Weights of a small mixture-of-experts language model, trained from scratch on English Wikipedia: 9 layers.
Below are experts of layer 3 (counted from 0) of a mixture-of-experts language model. Rows are named router (the router's row for the expert), gate (a neuron's input weights, with its number), up (a neuron's input weights, with its number) and show model dimensions 0-127. Each number is 128 + 32 x the weight over its row's rms, rounded and kept within 0 to 255. Numbers have three digits each.
Before each expert's rows: a language model's description of what the expert responds to. This comes from a sample of Wikipedia text that the model never trained on.

# expert 7
Description: Single capital letters starting abbreviations or names after a line break, bar or bracket, such as sports positions DB, CB, RW.
router:164133144119108132118098110143151097074112072095107118111145132156162130121099098114121135153125143178102127188129142148147106079096150170131070168146123118143046091132125108157064211101182126150127081158102108150167099114147150073159188094135140120150125184139108106097097142168087106123117115110066132115143100182181185189173143137132101061171133096170110111126162155103099131164054
gate0:145113106114138154143078120144186147174140128081098168173123161186108108131141137165106118156190112098116091142122152132072165124124143128161098157054112128138152118114132117099102129119126149135138144115124132099154059143153109171156113090112103081141154115166006164103078133087102083113115023161130116170092114174087184108128095131155126119144141150142169156089101144076118166097070
up0:112090121113096149114139127148108112095110200127154191134134168168222091127163151141113150159119126120163133193142190147121148156039140177089088088174098109134100106096092128095190067126103138133136064149146106093115098136175132132113136135041134121083124125105076145122117105116127139134088157205121082118087173173145100097123123085181144096143146146159120138122134151139179146116128
gate1:130100123107099109134137059132140107114130096149135132222156156127076151066124156062127153107149117081121132082129135109153116141108159107194139115100119127146114114158132093135142204093177116136135120150102109116126095104141151138178161062158134118114133147130127179132177106080101071188154118071125170153094119146071102116107129174175120139143082082115095190086131055177145109200113
up1:135096061110138078117083057179117108121109133134095111131151082166174112149110128134179143175180082140078148155119170088192134145097199169097102093103121119141147146123135136161145116153088145141210152142175138124138093170094118076151089143129149160139116068210095079133138126179125141115076132129113095109073162095167109180107121174184178158125150116127154113144141145163113110125125
gate2:161129110078099154153109096086126044117120097116081163148143133165206140097155113041168149132138120114077109125092137106081108118099126092128068096100136194068106164137119108192069142112108120109139074095084168115116111098100139125138153132178131131101109109096143136079103129162090153124129140142215115180143129149131113145183070129130090056141096091112166113093140106114163132117134
up2:099152138045178093076064131122127054163111106121200160125100101105170151108163113085141066069113066158135104084101105129131098118115101098125136170128158146110120159112070105155134152148093198181089135076117144139130126121154111116111111097134123075108067105139150137151120155198101139120157131114119125128134218127133121109167136113149109101119146061135117125106145065138171192148109
gate3:098127175088166097098054084088181153184114110090062155171119188161144174127149102115108160153122156128175098140120164156083080208131144155128106137068139113148136086117101159101094131165107168134176110104137110141099140135133133147106138177148129106171143159126068081171130164194096088114104113074150105150136128133148150134137094192096187093159142126136170156145143165117107176175135
up3:134158103172097089137096162099157133145147091162129114103133089121118177145080131095083073100143043082104130135108148119152070109113059102129046100129097146072125183089097134135165112068119127107138150141116113119120123088130085143101149091161078156063205151151124137088158174141168155184159129073173186110098153124114152111121118105125118141107157142170137133166119149124082066116164
gate4:095083131082089126139077070137089095146130072174151130073075192150153072113116156105115149120086074169133121164153151090126160173060100123170115132135072075101134081118074127215127137119127101160111098061077176104145134163148123086152154168144129130149155111138150142136121201129129107141142140090151133074087082154107124106144082133115203149135094136099129140160131162100135130130118
up4:080137188148106126133160170179147149169123199104132161160122146100121142110118120178073182128136163120138091116114215148188133141086096145091082145121145144155047110165124145057150083170155126095078128118152129119075160130115147163115155102143125144117118151164154153108086133128112087155157137159171109181090099214150147139105145130087114161160161136157151178080114133171185124147155
gate5:091050144116123142108143082084060067081154137117078094090193170211174098147108165144077205105130161106119123161077100085108106118113143118142086175113129097153075134169151143129111107079186140164105134119065134123080098121095127089112133123165084114088156143174128108123068160144130127088143131104136166178162138113100125078107180161155169138136126125131126119133176144117141135130113
up5:141145127116120179113185127150157141111113131099133103159160164162161113139080136139153040064175124133077128114132095170102190093169167122162128130111125092174151158151194134030089152120158125129164104138188137096114189178142168062122043142121210095124131175123134095148142151102175126169114080182116132136142123114106151119129136156117110106145109144130130121119138108095152155076129
gate6:161124068085086167175084164151159130109163109169147105127143093146152142105032116106070101109117127157064080133168129103101104126110150106092143132128142146096128093152161036147127113145159129129157072139182092125115093129092159141139127106217185128159179109116144142095056085146110118131111103145135110125164134124103087085075138116170135117187176146116160095082145132140094148168105
up6:171186158080119170166082142079139141160167130159165152102069123152100115133131079112123121138177165172149122141215157133125114145120177117103125082075120111082191100136197111231183120141149131092162116070100109123160111121114196149148162089110153156134094141089109159114114133149119083128125120091108124126110124187138087154102121110111153163156132164115163185093072152122111136166137
gate7:115166136152121162187082170096081078084137122143113076113116136155069124109092133117094158101134140232123162144133147164072146170097131092144151119071086103150092065173141055119049143097170132132130115145114112110120117198117161124097116127117109164122123157125135179134118146160098121152137086120090102104095144141163130037092121123153143106130112124114070169117150131182136176113077
up7:110112139086167114144183159102112124110087156102122158125172126196201154085166109146127135169127131070152045174120104084167161098149151125136066156162148108058132107172143144139144152109175149183107171122165136122092103114099190121143086118140165102101148130106160113141121059054167165140137183126121147170088075139136121071119160151065103131152099145163168102128107116133155134150128
gate8:096120129090190130108072113062151069127119085111104108095104112137140082083072109141109145180219211114119145047083146113131107154162147155111121065120142115132086068177076143154090146155107143175125139118116137062165119130042147121131129117114106147130138174161134123143147148180086164099108161167103130124113130141113158157124159170139125097174117134097109151095157178138127132105091
up8:118161113076187153122178080113150135138090147112146050139168132149130073115127120141131110148157131065136102174133105113127137162140186160077115144065180101123066127146149128133152080128108141105175144079152151142121116169101076134115167134070159159121064118107078151081130165134166135120123152151107127141183138194116155140134134110103142056072163116181163152186055117106150095104140
gate9:153104129131159140202102133094103093193131102159053091140102136114115102145121106151156123078143126165089097158137128122166141160192163175160167143102148084119086113130121087145102139094156093132098078095075085130099133086135130131128116122175140085109123154126059150159091197157131141127090123055115127080100115193088171123129177151159129091130177159137101134139125127189166066068147
up9:133029144119131150125151179067119113120130112162092115111108154150150166153136133153146091148142030135093137103099088139111169124101112083157143093105129141172136162102059106128110147086121079086126163086220103144168054168112166138069115119108108171164100136082149115164117113143112162098139111104185067125144126110140119168107114163128143095163175098151125090110134191130116120115180
gate10:161126105117079124105099150089163108162118075105140066147163160126142149105118135095112132127169082116129124126125089162138082102102167025164098118073176160135134143146080132179161112131133108098150120130110110083155087147083204128152127087158139078133160169132137130142089140107103040142115063128082114131105114159133203057179107127118161097106133066138136152170164150172110139141139
up10:153173137150139118168153122155089116100125177095138125147150144204162085134128192109120149196099130136139134107128133099094096144099133128114135138081157069111082148077099123156138106151131141112067147044140163100093171151147105134169172153159097205161117102111123112089106172129163128106117074181166143147104114167122137115068082132082139067150193119117176078158191146120144163097112
gate11:150175127135116143150088104099163044162120089199108145164117127148157118119155173137082099144134116178166119119099149124094102112214092143117054143106159143177083074163131157164130141181140158141116164128170103133103105174157169115118147158119109084168130218146071112145094184080139091119157154099078098099112104134186121123113122138121112049161172132119125150143145094124138106124100
up11:091170051108096136185127155119068114055134104135131142147102081108137151075134140083158136110156167158135149178103111175168098179103103104151107133161165180102167089120143114186102152149125097115088107132185081132098091132152127146146154103137085164111125106115127118116125137144128120174129076028168076118154137144167110141120099151078079081182128091191154150103084138143093111125163
gate12:152185165136192159132152056110144088133133107116088129130116148129108147102115065096113156141188146165119123125097148138142173142111142125162057157223080129142097115143141077167145105104134118153114143101110149098128141169094092171126158101154177139171110109178081144135088115157117134123108114117107072111150131138122113173127152155153174063141125064184184165052112170136109200155135
up12:154123100142076122110166209148098130142140144106110123188121116173124137164149153187097116101132133107125106176165129155122104103073114161171115092130158130133150132071151158051141110128170147106098104060118098064147156109132096152098122111060156094131100129160123133081084139177153098116097091169156081160147135143125094105062051146223094129132165114106163110145158121125121155095081
gate13:181103073120133147145148134051135080105116134108102119096122047214121084082146098105106085151165160103107172110110087162096143116090132138183162163092153147126163107168140159111123116134156105154146110064047118110102125068124150100118135123075191069111125151177108116159049121157124066103125148118133170142177179158143104129129081135144095128112077152131149107111144159141129108120116
up13:080129099157113092114151116132094097080135116194161111120097134100122122188086138172080121152136176082149176124114135123120143159122122103162137090081105117119060162157160148134133153123163120149140189105031152109182142103126124165119159112172141073141068108156080162136086141073176115142072180096145171126138083179180131113143149140152111119126113111162162058059122130152142165128091
gate14:126170116084116181126077151098146060090126112154185077144149138171107102172074160136143107080147131095094160089144153120130104140152134069147130127089112071120088130150070111159144147152108120159086129114136169092136129242169162171156147130110118099139125146135120109133127091130103114173135110091132097079118127071089168118097083142142138118094132083181101139132131079081065060111179
up14:149138149150179131134134114148119126146069148102113096072160080109054081133127157119192148107085141138105117158107110133158148102090100149126137119154120086115098086114118155123091076123093168057146066128118107108166147120092122182103162137115105119117084145133176134107144098115167163111078146085103090120215121164138094014112079091174168154087181127130112120099120138144109153149075
gate15:128151211128100169132076115097137130121069111085040082120097104183127126126103129080135161152162075143139171205151154104057184156108107119144131159119128100104143060151155104125173164108131138146113199149101137169119119175157135115109133125170060132109119130149095100081134131070155158124162152173139138100157135137172163160136099137108126087143106045097098136144139074143126156127122
up15:128065148153164150081091173100136146095123100128173133153118134138168139072133081087124105127174161147096111146158123140096087126144137161159084044152124144145175153088161125139118132144159130186159156135077103101151092105094139094158228100079127084120155125144120129141151087143154120152140105159100072143139153103126237145207094127161099131141092137055128140129108144124154154096163
gate16:054144115080111114116077107085149099156146097131161087209154141157126148148134157111097119082153147140124162149119135128211083163152104147108083159144136093113032111157132080208120134086138085152127131125100122135113168095174087122167149163142113172171149192086085123151074107111170110127114094107082124160095148114091110149154139144101141108074161083072147129108107135122140150074132
up16:137159170068156064131116162136147161185117140148153162109131189092097101104155137123141107123137172119127171143154087103118099146100077123132122192141128109090132191105090159107076101110128115121097121108141122090165160140090093080176139157071168091192156145181152113164146171117051134178175169187112088134085118136200102099174138160098156091135135147133172135105113130138129097105182
gate17:159136151100159108124138166105202146178139111118037185143145127118147071160143101079134147049140153125125110160107135078109139102117052130156067209104129129142072129134183141125141125111151131160147112150151191121153089192097085149120155137129151134146179143161123128154084106145134119140157104126123105148124188196076129099161162127178134086158121091083123100124095109125069165158120
up17:142182157141118203117109099198152128111157172141106103136168132138111124121143146089179113132081098106091154081125147137105116149091149084122085146140112079194163147145128103104073136088100172107108129133147138141152145118124080134087108156114184109109103185157091160150147103078167121100129118131104210200124082150219098108144109093225089151108109102114113165104112105134141152146161
gate18:184097161189079163146123130110195083099137097125140089155111145118159180146122114090137100078153068171083178099172148100138139192114124156139094103185139137175182088155120137157088132117170158141139159136115108140131076106148168130147127137167116071155160132119119091124106149109124106118167154091082112066083100168117083151177108165192104128159110184132126055128151123145098172134078
up18:097077099143124109107138106142126102164057136072174086099129156119073123164101068150124186115106111097140135101085118077126095123166113089108122169096060134145130143174108139088076176090132141143132031101055161087154137120136162106115149103080183090159176104147091137149089110149119134114116093104150130144199128153094121140154153178132157168172098110110135128105142179172147165092121
gate19:184145133162110119127108110086185020125147092115016114084168159192170116084121113161143136080097120118076095140122144109114072112153134149112147125146127141146099109170130091127127137153115112151122134148095108101174072127076134091135135115177179131177144114104134150106120181146071093137138130087053136089109118150075147160105185177111147098139112126165179139149123114172114102137108
up19:144129156094132144072061125139157129108109108083125065154131090180171146100083132120106124166136196114108138115168145160191137096124156192099128176129131193141132085124134093164071159101085167124104146122142124187166112144145101093170141096183111103129136143127129121109046132122083130178112121091065115075168109137100184196169068112119110115136146111126096121115115113114090155195128
gate20:155140102066155173082087134083147108131086088177197041050160183139120155074161119118126102104084118132129135116114132136113138076109135146097133136098150128136168135132111149154099130131111113199140111152127105156109114147182130147124090136100163164094098129136094094128091091089131135091079104215086144091174145175079138121128085188170107075123107144120162156098123082111125137067153
up20:098124152103163138153092094055190124056106107083140109180112092181084131098126135081113110156097132140137134141150113135087094095146128128134097080140066165109169100193109106105090133124095109135069162071152142089114079134116108134067184132065152153084067093145151123115130082116172131118164177136154149107107114118091139088194144094110157138123143119141071094187111161106140095119094
gate21:157134097112113116142172122108121089101093137138097083142125147058104170139083144122077134181149101172114146147108199113124142172087107150126106135043135120107124082135114130083187116152156137127064148113090161169043094165152168165168149154157105141118200142183206101063115151091082169130155131082100132148112124130127145183094111151163131090107121090096147148166125114120140129165155
up21:116159086152086118184138180112196185106152139147198099141121121148092130143053169156145061096125142111153134142163115153132120129105198137167152091085086094095178166157177137125142089095108130150104091116141087098085143105098147093104137167132189104154130135089166080148116077133112138115117123157129034167126149110161121123122130141081147136042112123135139114128115136186092181164122
gate22:103112137107138106111129142149109145131185088157148158136118139118192150063041112102066087128190123118134150180102139059079127181117167093193157171093153114136081143131117170143114181078130176137118130125092128085136141140066124135130120089099110146158158145133089098151075149072131158123127103133097147129092138088123069126122129105176128119119199124066092112136101146102094192156082
up22:158115153138123177110148133127089201120105088114142142074117118139135149149136145105113108144158060132145116155144119089088120159149143097173181116159158140131170235123153136178068176104099072081128112194172076141069108113116122145179156145142108129138165149078088133155185112140168129137128105047111143115143126116090102137128104110191106147088102163123133119116141146054113195145110
gate23:177102131134127098156067160086160144120076130123102171160173120117107131093128161082078203075163116144136124167112102088135124141166154195185124091174117136171139123169120144139118137161116090139133225144119162161050138145078156130060149143129107066124157149162125129099094102121091114070161103110139147130124144142150172143108102072096169068113099129145076161130119099144127115083091
up23:149136138121123095132106151082080067108134169092221141122158132098114109133154180060156138101133107176097107120120150163170127098092116105082133129142125144095102126179145160145132152119106094122107143101137128150100147168108190081097115137150121098119151064095117103096174137097092184162100062076150123101048145114142098149140150178163071122105169092124113121023117138170128136082136
gate24:162094076120130134131086107166102138095098088171139114155131135180131053123021131135093128086099165144115087107139051123115139068178124169096125125144137104113108113159133112134148093097107125204139102104054110147109143098149138150141136091152127180163155163127091131132081184150155098138096098081088132092143097176056150122157122107183151100141131121114114171080114153114188139160154
up24:134143141095153209110153114114099149100135120127188093179102193186127139089147147140122132120145136130175165117103118126133226126097184083111103148167147165113137071177082150163140169078093125161160136060163125130164109152130076111046164079160093125115151121097132112123147106104174101139134155097132098123168109123174177118176131095150085132126112153120095117077109135074153112188131
gate25:148127087142137128090141114103151096122168072158102112134154144208157154133143110096103104138174075132085088156128124122064175094047112098125151131077160093105121110201096126152107113157130058095100164136097113129152162165090125070145149128162126122142116142079104118164150108113157094176185115092114101119206159123147129132118149129150171208107172144137162124093097058144140163150080
up25:144078144090151127124158144145115146158114116133205131155164161124117133108158142063058107196243122138127112137129140129126161088110139070081130102092149099149086158117128184124085111106064137137211095149139132106162149105104099138129062159159163103144111135155141136138105098167161070109168147150195124131145167133105141101166115112132089157148114136071142145105154098197100103142090
gate26:108113098141126145113174145111168107134152092131093096190133104138129040083109140161116169082153179154199128156097119139083131185143190099166121079084079155153127149188134134167116152120116215157178118115082119060133172146109159165155145106124168112166129146124084087133087141135097151137117153127178146089139145180164136156142109133109216096112082106132139120142108109142146148157083
up26:147123152120138101167120116147148126175131081081109178105115086120112130120175111144144099082170090120201096111148149101154110078109084141116142092069148145153174111141157181133127137132129146140093122159141096111109066140149090130095110131221055081072072091169144114115190144120152108087159149119094077126176074096114156150078141113134134105101096137066122138138072190130142091089164
gate27:151084120159192149126130096105102084096222126173118095069185174156164114117153173171175118092139155148085147139088132090151037131070173183178108101121127176127127087185105120141085176119156086158141115110096123113113126148133146096089110109151105119095151138161135086110083158126072103111109105164121116151126125124108114137099124188126101088120081052158122127126132105127090174144151
up27:135110100164092137105101132144147186123129145149084081135173154112150119140160111157147115110100127106128104088169166123060104132120174104082141114113094143156106071111095074118189154079119168107141182108133164120121136137097118152171100135100177109143149067145167092074100050147174087125131150169163184137193086116151059132058070107163119109142122124093121112151159070142159168148089
gate28:178120153181101128157151140101112160116156078107086115129159154159120167163106140115113082114120149097112039111094127131155168071073085115111108126165112125107091143156147096149190144104152207066139114138088106157164131164098118111098160091226142076096189127126135157141103100141133149138107080121131152162106129132083136138125168208171083114132177101131154148147170083152085144156147
up28:145108146139128155122154095101148069096092159079180086143114097166184123166141111133100115172112137145125141116076137113147147107173231146081106111144106131130118136074114122102118061097130087128137137165138066168142090145080118113139112076081118131113155071125123072132051144140141100134125116079088070125069174144163112166166106113115089138133191145125188126184163093151132105118079
gate29:126135142090114133139062132146109113142182164148066082121060144110183108168074100098157154132160111148136144137137162117164138232121102134143135092105114039145174124107086116111154137119162162162113152153146123098072143137100166118141085156185107057129139102146101136118110169146113136150143156079157061149202100124108225168145095154143159099110110127130109146129137121106147153089113
up29:048148130167136154166134100109129109095151149139156139095094100168144065184092163106126145151168099098131096145127085098076140160104131107120159128104087140154098078129129152142183130168082135154144089105140104076147093134126038097171134159131143118118077047135045160155200204116125113152126133126099152085130103174133140115113158168188120099112141112121129135155066089143103149104147
gate30:154091085098127160160114142051163102128155116133117139144087137151048096089116135152110114092160190166174125140081124060151189198152142108128096082156151134112153131102144091113104175146110141127179130129081111148116089117138140116192148089173102125171144199132072123134143177120095108129156109077096134097147103151100109116155125115172119112057098090147073148083117119142081166175167
up30:124130111113094157158077128085133103136169110127088148059133099115140107145154162125125090102056145115150120161118101043172114049108124112131148114073085103095101193125113126073096132115167104144134096161087189101157157126228132139118120098164155091108116097134133136097160146095081125056196081148138143164076135131110158060106135131132146126153064153137121118142109152126125101103161
gate31:114075078135137089160133173130104137147112080150104128097127124218139083088073146067113127076123168120140136167116183080095141187081106126116127111151068107123087071139100134131184194077153154106094175119178120098115112163145115136122173177140148077110151189144093142125109154105117171115129106099123139113134099142162215141148093138172128154131128134116148192122116093145103171082106
up31:060155087164109160124127124097150176115118148192108171153161166106097151117118150125161108174108159168110181116126130157118138117104094112200126093153091155128165201172162168111000118117110096144136142151093110087099132137123108125080133183128164090202091119143118097123122131144161136119178106128174127165164129102153152111164180138111154118147085122123098044135129161180109131130122
gate32:135050116155131120136081087074164090141089127164133130117173115110138127063081131078124119155115133104079170065102094067113136167042077148149121130173147115134112155167169130140104140093108133139161103138108101081147161142113166113148193173152134126110196163116135110067146091152122143125124139107130155116139061149086144105110147159158165093077063106102090126142186164125174077135139
up32:153169098162071130051087139108140172186106108165149143182133134109090152135152142087120149152159133130133153145179135141091128199161200069157135147107117120115115131151113105167163114130100182139137144123111087137169083105158162151146101086087182157153144073122176085109133139125137096128198175074139162111131132111131090167173189124126171082132116123130044139156126080149161127143180
gate33:149116132144109127078111129080079150134106122153077135120100152164164098097122119099096139073154154086075138142100106135148069160157128164164144121102175159174035167159180109138131150091115175132166114122074144099117156140110150159161217120155122123140139175177152146146074150165154124132165063157082109137139125166134185045149123135097099127092100151140100087133159201091113134145132
up33:088120135098159186136142137127095203131184108100160139108168121231108125116102126128141109094118123190125041108084158082175226133083088127127097129131121080116168151119154155119085166150112131096129146128154162129109103134146063102132140111119099134086131127097086145182139143154122036112170096114141125135167140123071126121099154051124126147137105158094125155116124095090125151132087
gate34:160157168127144130175117099099116103174151117149128112134126143112193132103182121169084120142128097151110128097133142068171128161082113133085160115088161124127121180141123147189106149134144137142154150125136099080085158185092124103083157092189152124094141064142138152080104195153110120123169172060108120075141117114136158157118128158172140138116113047129038182114147107125121217099102
up34:191149152118123165126174179165149144163122099065113055120192142159140112123146151167133055098117139133091163117103152133150143058138155087110120061092141147116133071119133120150102187095112163142113124096137169094097098145105133092115146161161161160064146141148130150096119081157142144151173120069178151138091177081103134089090132084103114137119162104147060140112115065125114101177083
gate35:170066096080085107088111119104128120151095135069092113141177166164125140104199136094044117135125144122130133177119113121113150168139152089159123106127159151118106141120052090165113168060155148178103098095101086138097130159106147124143138128167140093162135123191103160119105187114185095132191143147119148137132092151098138129148214182147142101173155144120111073085189145130120107122089
up35:107109135144113068164152130142142157125110156076158144210124182081179158139119138171136148133100136124140173109134142128125079093134017093096153084186140170152142122147085139132143134083068106150043110137150150148133134085107166101154145073150082201130117094140135138129113122167103085108102135152146102157153102075080154114193117150096132111157169099091131087123150171140159137089146
gate36:154157111123159143124106087103152119167135075129171107165076172184131147102140147076123156173153127135119088145171184122127179122111131092084137135087175070138142101129097173123150150135191099125111158110063111090161051161084122182144149077193128089146167135110110055122105151090094140098133076136170150142116127151123123188106143097180143099112100086104127138064180107129134155165151
up36:123154200162062081138178098139131147064143094160043109139069120171186142165124103148115124103137141107135128141105133180115083087095155190129129136163129134120119105173143156226129130131140146094151143127147140133127046148087101156150134130156097169134188147148139135088143129086123117197093152147134131180123146141170124129071144137181090124149087179137064150099108155151130129099099
gate37:126118130104118159093123111052134114132147077120067106127136149149171083133094129125164108155121051131070094088114068127123137146129192109191138081111125143156147169166107118152086182106093141087083140166128161127103149090104136146141090150124126179139150160137060012131076151130073117086134123148116126120160139183113120077178118109172147150130113136172083150112170144072130125124137
up37:163110112140138218156139102106135153103040145154187149165103086116122101150063136187124113109135193153156110154112133109131190108110062152083121156148112127103138126172112147088104163080136091129129168098158116163146151073080152130085111109137127122147152161098093165095106078154180175111110086138150087111159127161152082177081109192118113095136124161170123145135071124149097176144099
gate38:102120123178084141156140146122149093125115105133099098106133126099126156099068126095085107115131140108151071101169124123118083105145104080131147128089143160136101064124080091135155180139146160094094118127146227089161134074067134091166136092140143144125158164156150051117197119081118099104088073178138054097135122164124159126091126187116160091089128097099185170118118170154140136095108
up38:085146080173129162163107161100103123087099197051127103156145142192094147160159104140093108127104089064071115115170119113136204146093110172142152134079115138187090149134115119139119127121117085175166159116122129120135152142143156117171171172081135154118181135107068165111161098185154158161185083122164140142190107141148095179141145157149086081159113121137142153150129135158158102136182
gate39:126114170133080131126154137088128099139089057146097128158089108110135120149138152134081171143144136158080101099130204086133127156161142152130088134156021160178118134139094127159126139108213108134069119130146171095106119092069173108138182165124102124119167139150084140096088137140136102074082038115096089084149071126118157167140141178145099114158093104116095109120120085143141127151101
up39:170154174084149083068129138082151132103157137173165185085137108077101133142111145138141084108112088093125162141154138071107188125064091137155122146142138144116107125092113106154148092100128172171128136089146136113149162174109094173135179154102127116118122191133118147117175162113152184083191114142167132148123151165150042098174117110108184107125150100157104124114157169180170122219126
gate40:135100133092135116190095031134142126146153096125114121108130125170167096133130124120104152126222129097106092162134165115115159113085176112146158103109085099141111145110094135166142094056139083188134150095171123128098141110100146114137093105100086112118099121145078127120117132147183098091130127063141156106117086207116051111107196198165106088103182112108113141108141178090100143106107
up40:103085179102138115171150122113061145111124053131094116103148201159130122098186180084167106108123150079157098174128080096127111143091151139096186130149136131165092178131154188167091086078142141154128151123129134168156149148075174129189169162135105119112102149147132094118121162173173117163085173086132140102134141128138131061098203095118095093175143123174136108105110144177140146136101
gate41:112134105067102159096143132108148105134160118160099144137135118133106160155120098086127153106150086109205064108098189158150119114086109149143151127113132166095157094105136080197119078097155157152185106075075154139159122139082148166191166144123174161188175114122106109121081152122117127144151111047143131143151181103113103116144151152144174076127132080082098089063099101177102153167100
up41:071119130110212140122124115137208079168157147082126138102126127160135101149142127128146184169178122160097159159116152085170077092154086083103106134116113097148142149118096157088139110134121074078105133134153141078106058143167145129109165102117128119023144117100138133073156183106155163138147113101101114085107146137118134138047132139092128114148184074177102114092128173095098161127138
gate42:172113140153112073113080124065119103180178095093171108159140110143089117086093138111159137129166117106099105146103051081147132149139123122131095123082160115142129127123104142119112153134127149135085121170098119139161175106096116121117182052123167107205133142141132171138039154150149096132138099159100122080103099091052149149129088112164143121079071116115142197074093108116166061116103
up42:135130144060156135155134125157091125154119149051142107148198179121127138090110164099138159103103154102208122130148071129157124115112067106112142138126147132108170149144113153097111129126168198178135091142164179173117136127144069139101111144164077074148088068129135183133156130150100115080109082118137073107127109142105198062110116130095125149124177098108168151112153137071092060118156
gate43:113058117111148132098107083107145117167095133205061144097067107129150136107088143179085143086092154152161149130136149127107096138105159145145174116106056137149112096181073075127140158130114128141106108110107162138132134130109112104117187118108172118078130190136156152122098174150115159130103161168045126084127129134121130140146053138190132055163181119137149130140137214136118105111089
up43:156116126083145068160123131119190141165096130102140163101139136158109153152108135176136152114049148129124133117131211101148072153143145143101120098138077114176071082140101090082125134151167154140140086155117135131160105163186132129113128093179105146110114133065085149090159106096096129176192109113205076119061119138129167163174102147165135091111077126160073099136091072141116124155161
gate44:139145138132138154208071110120149054159105065192148117094106163110133144177084103062103101106154160098162123120125093068188068110137133141158129156157104117163099148113088125132092107151127162094124095095127142079124114128051092163105081107162123074138143183161089092119098155124154093081090118169105078083114176138112159155157163133163153124106157085173121151147086137117109105159136
up44:123145139135190118108150153200137089134142089167085119122136149093111152121119100160080101186102116113150188124170184155163168152137152088105129141118085136108116115067122135126147126129106077158110112135119061139094121162174187145169123160160149106142148114079121106147108171093097087235114169191137102090086080090085144122136126106152148161073133076092071137166138132132104098079110
gate45:146099122138147131171112152093174156150122092081086126140115117145116122095119153146172166146129115181070108067172112094103161166150115111134136130088114119158136116091075129159136113106155124192098186164131102094109160125114145149109225080116117104121203158182055096134104165106103080135156098096120127140124130158106149092146129136112134080135087112184158111171057100143207122155064
up45:113067207151111106061138188127129136200126128143133164134119092098143171066165118098162125142148055090108129094123092182133104138152148142111090131169124117103115132078124138161179047102172109182125118155148132155116081134140138135042128158148091151142127152177185148104129081137131088125151139160165145209141132072123102168136098160115131088086123140162130118093157138152174140145139
gate46:130140128128132189141171173088164155107127121152125095110145111208130159126123143116047058134141139137099103140130117116123153127098125169125128164114141136122126094150125088115032129169103120124119183149115085133179103129074129197135156147126156156149139153125098138129000134064032063103129090118159110153134138130139174164143158100182141160129108127123145108150123109151168111125111
up46:123113124149121112112092091106141115119227167154138157159144139097179095103126139166146101083063153173111107107107199080091142139135145126118172142091145157134076153115102112050185163109102078107165156112120165157142129119124080074132220108092112165156082062121060140152103130119120142141108115097130149142121116136071054176136106095099113112135134153106147116134171092132100175141126
gate47:102079099118061116148112129156136109158072110074075122170161170163104186161154123140097088151140117109150096149110153120155133138133118090098137125075140150189089152128066086079131187073180144120066161105107169120087106159168194108124102131136100117135211129133114132109087121106143143125149120111166123101145123159137121086163106226128145130160133149130147106060106163092119119169071
up47:112164108123156163089146155121148132085118119112218078122120126164121146128135147090111163162112105164066122159168117123135147163107103121172166138093128048124120111139090132102156125125086120122141151037159133153084148186131141109112160132129183168148119086097091135122198146188136135089120127159108137120143177138140141111058117071133090153171156061027109102163154117096108103128162
gate48:144137106129110154128148060155093092138104068122111126116101155175167164102136128110155122174103125091113131113094137080123138141153083125102141103130166079152112113158157112150140172103127146148150094090120077096125151131144102158147111097165123128132162139119046189078053180116166088129115107056125065109155120191149087160151083146171124047110083147145066160090175140121150189164145
up48:115109168116170166144143112123122082132163080085105148096067135157153160142121161107115114089115097137091195159144154094195166080153165143137101153159118176120143134115128098126117163099087095087108083180126105183147119160149110138107077144131120171083091164129115040144074136130114118098180157134197126190132098159165079129152131138074098088106156143180109111109132157110153195144183
gate49:138143082153099177150124161120176157093146080162114120169169107141088139134134087133107172124191152153118125125129159159093141181106107125042129103119144083121122056158100069143110123121140141085108134099071119087124074168066181128129103077186184137171134140149123131130099149151133161138071090095121178100101093192091172134107121172133129070141111112181131165090088140103130154083107
up49:075141160146128159147037157134075089116118144154143176089097082122188155144113112091091140095157112178122084160077149164071160187112062133122121113146154131155150118162140092175131124122170091094114161129143082194132125142100154131090132129136089078118118146128112129121152119131131125117092142136157149082144129135185096136143105107087111150143154152158157179132093121157004064085137
gate50:199121057121111149064099154110188093134123103125103133168174140061108160115134116186090161147157133182105121121157140117136113158182130119127146171138145095122104086185147070128173112155178141169114115149066153158093102136180120176154137121173141194153146163145164124103094170092147078144172096090111137152132125161114121134106066175101133062118131096170123110130141127109151174164183
up50:168107114130113115121146129118117151145171129149122092176139136089158136102115088146068141111144137117148112180139093121183161119129128127126088124168111107176146083108150133123179110168171187100126131158079126120063131153143151092100152112110120134121093109036103135089114143082164135188178185021106094126080129123130110196109056078147135157169106092084117057121142143158111085109117
gate51:150138159119158073130116155072162105155101084143079082073143126196186138183107146148113143122155127159086142179045114136136155110120176170120161153151145132142167117143095125201120183114159118104133128122107084143181054219135149167156145123160157101100151165142113128154114186144136063091137113135114120124127102161145091120129094098129128115130182099171099150163125075184105159122149
up51:144183097113080185135149105152147094142136132219113150084139118146165050141155107101081168158160134123112127215126124122133131068138133175103178122117154134132168070078118183103078166114103128114127131133142124171168122085141163142100080117098144138110115155159056117124127174135143137147089113128074135044149123117169090116149074120067112141125132092078183148063138139128110125138120
gate52:146076084172126128086127111147188055101138141089122202146135130165110164111159106091158132143110178154158066126125159100079138176089112085140067129196173103129119137104076140185105110089145091164121171203085110115069150199126144145120151131117150106123160120109134113111091195125119159143114091105152105062142097156135146131163129169113105101117169113173116172125135160145116101108083
up52:073139093118142150099104147099152090146165160076134144155108184135114136124155165100090098125132116129144152103126163138214109213166161126197094156092133108113109149134146107106118107105195233109121112140171125147096186118096091107137128119110142102157150175163114092096134151204136119103166089136058139109178173146157157140097155144119131048093145093106159117126145119084147144160115
gate53:138076129137109179152060097091181069106139118117130110169103102119131143143151117128114092140126185083181089090111144140124114113147130150144187113103185111135127085133113119189113144134161114127128100059087143066106112087116193104165128052201111144127152113184157158131103162069098086146103140124073146129157113155141171158101165125085171091129155093121168154122129184060119094109144
up53:110127160129127168147139167169137177096150165145124172149069113104151118133116089101180086173212172154114145097153128113133095115095134128156118125112144123091170078149101087089180122167132116168126206143153089169178094070107137140110109142110129144132154141110127106119095076145163117057132110156079054153094100158153140197173123141183119123151155124093145115113122063171072108106178